{
  "n_layer": 8,
  "d_model": 512,
  "n_experts": 80,
  "experts_per_token": 8,
  "d_expert": 64,
  "d_shared_expert": 0,
  "activation": "squared_relu",
  "moe_layers": [0, 1, 2, 3, 4, 5, 6, 7],
  "router_score": "softmax",
  "normalize_top_k": false,
  "routed_scale": 1.0,
  "balance_loss": 0.017,
  "balance_bias": false,
  "init_std_router": 0.0171,
  "lr_router": 0.00069,
  "n_head": 4,
  "n_kv_head": 4,
  "head_dim": 128,
  "vocab_size": 16384,
  "norm": "layernorm",
  "norm_place": "pre",
  "norm_eps": 1e-05,
  "positions": "rope",
  "rope_base": 3050.0,
  "rope_fraction": 0.5,
  "qk_norm": true,
  "attn_scale": 0.0884,
  "tie_embeddings": false,
  "parallel_block": false,
  "init": "normal",
  "init_std_qkv": 0.0157,
  "init_std_o": 0.0,
  "init_std_up": 0.0157,
  "init_std_down": 0.0,
  "optimizer": "soap_variant",
  "lr": 0.00467,
  "beta1": 0.95,
  "beta2": 0.99,
  "weight_decay": 0.032,
  "lr_head": 0.00498,
  "grad_clip": 2.0,
  "warmup_steps": 50,
  "schedule": "wsd",
  "decay_fraction": 1.0,
  "decay_shape": "linear",
  "final_lr_fraction": 0.0,
  "batch_tokens": 65536,
  "seq_len": 384,
  "doc_mask": true,
  "train_tokens": 402700000,
  "steps": 6145,
  "dataset": "wikipedia_en"
}
Below are experts of layer 2 (counted from 0) of a mixture-of-experts language model. Rows are named router (the router's row for the expert), down (a neuron's output weights, with its number) and show model dimensions 256-319. Each number is 200 + 40 x the weight over its row's rms, rounded and kept within 0 to 999.
After each expert's rows: "raises" lists some tokens whose logits its average output raises strongly, later layers aside; "comes before" lists some tokens at least twice as common just after its tokens as in all text. This comes from a sample of Wikipedia text that the model never trained on. Tokens count by the router's weight.

# expert 53
router,251,155,180,145,167,257,165,275,179,217,280,199,200,245,153,252,137,235,179,170,180,236,244,222,243,180,241,198,193,201,168,169,157,185,238,133,143,272,277,142,228,177,109,249,147,172,166,133,221,205,122,273,158,188,266,255,233,215,208,232,164,167,311,232
down0,145,238,207,165,180,203,173,270,213,185,176,107,164,226,167,205,193,134,189,284,124,198,149,146,258,205,213,206,193,215,213,138,234,144,170,161,283,211,175,196,195,195,199,181,206,192,162,220,183,199,190,227,217,207,167,220,271,225,198,247,259,224,174,248
down1,234,239,163,229,203,186,119,210,230,244,215,241,134,133,227,253,155,184,227,193,193,196,230,166,200,193,186,152,192,170,185,169,240,210,187,190,215,208,251,211,209,154,237,138,171,199,225,238,270,206,227,205,194,184,212,211,144,182,214,177,143,180,148,172
raises: " with", " while", " as", " and", " there", " along"
comes before: "\n", " and", " The", " which", " but", " He"

# expert 40
router,245,187,251,142,191,247,172,158,171,230,209,134,224,214,242,262,238,243,206,191,203,150,202,170,119,253,220,117,286,264,181,145,196,198,270,207,182,279,275,164,258,186,188,160,239,178,210,273,161,118,207,211,194,158,236,160,207,232,199,178,234,214,159,168
down0,209,247,168,196,161,204,223,167,93,223,211,189,149,216,179,200,247,183,195,252,223,199,177,157,178,181,157,236,270,286,169,188,188,115,179,200,195,209,175,247,232,163,218,222,178,179,164,165,164,158,179,214,164,227,238,148,208,197,209,232,184,191,240,164
down1,184,196,200,263,207,251,220,239,238,226,181,221,232,200,311,224,223,120,198,144,205,233,201,192,258,145,216,210,216,259,119,108,122,270,224,213,211,167,198,191,271,208,252,170,158,278,195,159,162,247,132,192,137,224,160,205,208,166,220,216,274,199,211,149
raises: " the", " F", " B"
comes before: " the", " a", " his", " their", " its", " New"

# expert 44
router,259,158,191,194,181,149,206,221,230,251,254,245,164,230,172,200,226,209,186,215,237,202,177,205,196,163,231,160,228,140,204,198,221,219,267,230,149,193,175,213,228,208,243,139,176,224,207,149,198,129,150,210,267,217,167,187,236,217,170,198,221,201,236,232
down0,164,294,211,137,257,163,228,163,185,179,207,219,205,225,184,254,218,233,238,157,175,191,144,213,230,301,195,158,191,195,166,211,269,195,173,126,216,234,170,152,185,190,140,229,215,187,149,189,164,142,225,161,179,157,171,182,206,189,160,89,188,258,251,251
down1,167,205,238,215,198,153,199,248,215,166,216,173,129,128,314,134,187,237,214,198,217,178,180,165,213,183,246,221,159,188,198,110,153,211,186,161,172,214,212,211,193,155,250,104,211,196,255,182,296,227,139,160,226,247,192,226,131,324,256,226,249,199,194,196
raises: " to", " in", " on", " a"
comes before: " a", " the", " to", " in", " by", " not"

# expert 11
router,212,206,204,154,221,194,154,161,175,223,155,176,276,190,169,231,288,246,156,154,193,223,139,183,208,243,221,164,273,210,263,213,171,226,160,217,172,203,233,208,259,239,189,133,242,193,224,185,198,177,235,222,214,184,246,199,205,161,157,129,245,166,188,109
down0,238,229,206,237,169,223,202,204,196,274,238,225,288,230,148,130,179,194,229,167,163,260,170,160,127,254,193,209,238,315,226,122,164,242,197,280,253,238,130,311,175,134,171,179,268,121,234,273,190,205,191,223,231,190,202,206,242,169,141,219,169,170,120,247
down1,213,173,250,215,190,128,238,235,171,200,190,203,256,250,204,183,213,171,208,251,126,184,181,103,196,145,102,228,209,268,178,209,146,258,189,221,208,222,147,140,234,261,246,177,201,247,209,290,224,247,155,164,182,156,223,175,218,180,233,203,247,231,200,226
raises: " the", " its", " their", " his", " this", " a"
comes before: " the", " a", " his", " their", " its", " an"

# expert 7
router,184,239,230,152,129,152,175,211,259,226,199,195,72,132,265,157,235,255,240,194,157,189,287,262,223,271,292,194,191,159,196,212,252,143,176,148,175,205,199,142,170,236,125,213,229,174,253,189,183,155,208,211,249,156,235,169,191,247,157,157,163,190,139,166
down0,220,181,179,185,212,277,236,180,193,234,173,187,197,188,212,200,172,238,197,224,187,234,171,155,225,264,140,155,194,199,221,175,165,212,176,155,157,265,229,198,138,260,97,214,297,208,190,214,180,193,212,160,249,253,189,206,168,240,225,194,223,235,254,215
down1,208,189,180,239,120,222,217,235,198,208,214,285,250,166,215,141,233,196,263,170,146,176,231,258,164,204,179,166,239,237,196,189,177,261,304,188,208,187,198,235,242,222,163,224,200,169,207,118,180,192,145,180,122,227,176,185,212,181,160,195,213,209,175,178
raises: " |", ";", "/", " from", " and", " in"
comes before: " and", " of", " in", " for", ".", " to"

# expert 22
router,250,261,206,189,197,207,227,169,250,241,143,171,234,173,147,192,290,192,175,131,169,226,115,173,265,234,163,168,222,229,187,199,204,242,179,166,147,226,141,208,249,168,243,152,215,174,219,211,253,171,309,233,178,210,260,212,238,184,169,199,252,206,234,162
down0,228,225,191,255,190,194,172,63,210,147,233,194,185,184,180,233,168,210,175,259,150,221,185,240,159,134,197,181,236,295,132,130,183,173,178,144,215,261,253,198,190,202,203,164,157,178,194,145,300,278,199,101,190,161,260,169,165,222,262,197,195,111,202,183
down1,161,221,203,183,237,184,226,220,237,159,215,219,159,232,184,219,166,166,255,197,219,203,163,243,126,284,152,218,240,257,173,264,189,155,185,179,163,174,263,227,224,135,239,207,166,228,141,216,226,202,133,176,217,240,214,183,235,146,189,145,153,233,237,212
raises: " the", " this", " a", " an", " his", " its"
comes before: " the", " a", " his", " an", " be", " their"

# expert 15
router,155,148,165,183,189,216,208,252,159,266,214,182,183,224,230,162,245,171,257,186,171,153,168,187,230,184,226,198,280,178,205,187,150,185,223,178,148,194,206,192,244,245,134,224,187,214,268,249,197,130,131,272,233,241,221,157,180,297,190,170,217,185,203,235
down0,169,101,168,267,234,183,133,217,175,229,246,227,232,186,165,252,215,157,184,221,180,232,198,232,150,217,170,147,194,279,209,149,158,213,200,127,182,293,213,217,252,227,188,200,222,202,217,214,270,189,240,209,154,193,204,121,239,233,169,194,174,159,294,195
down1,292,158,244,243,212,239,159,199,220,187,205,192,218,164,221,183,195,170,126,238,180,143,162,224,241,235,164,246,188,230,168,234,151,225,218,162,267,187,205,152,177,189,276,147,162,134,162,266,229,228,188,207,241,146,247,145,173,263,189,202,233,263,141,180
raises: "===", "The", "This", "In", "A", "L"
comes before: "|", "\n", "-", "The", "In", "=="

# expert 4
router,225,208,235,182,122,243,247,253,257,223,206,207,205,169,190,183,168,220,125,195,202,287,206,239,267,147,213,185,190,218,159,139,208,160,161,160,172,239,230,224,252,190,249,210,169,204,256,206,228,130,155,221,126,155,241,177,200,194,218,249,220,225,222,159
down0,247,139,176,228,147,236,168,213,229,211,164,123,103,202,235,189,195,151,167,146,207,171,219,187,172,166,155,245,177,197,187,202,258,124,188,138,164,184,220,148,123,211,213,203,131,129,203,118,199,137,206,181,220,277,121,249,259,211,140,197,194,149,177,92
down1,205,198,250,179,215,175,198,206,241,202,210,146,212,165,216,163,199,318,189,273,255,212,187,205,287,231,253,161,190,230,236,217,208,162,181,203,174,153,213,191,189,249,261,190,225,207,175,196,243,179,180,217,184,169,254,240,244,208,192,143,193,179,212,160
raises: " a", " the", " an"
comes before: " the", " a", " well", " an", " his", " part"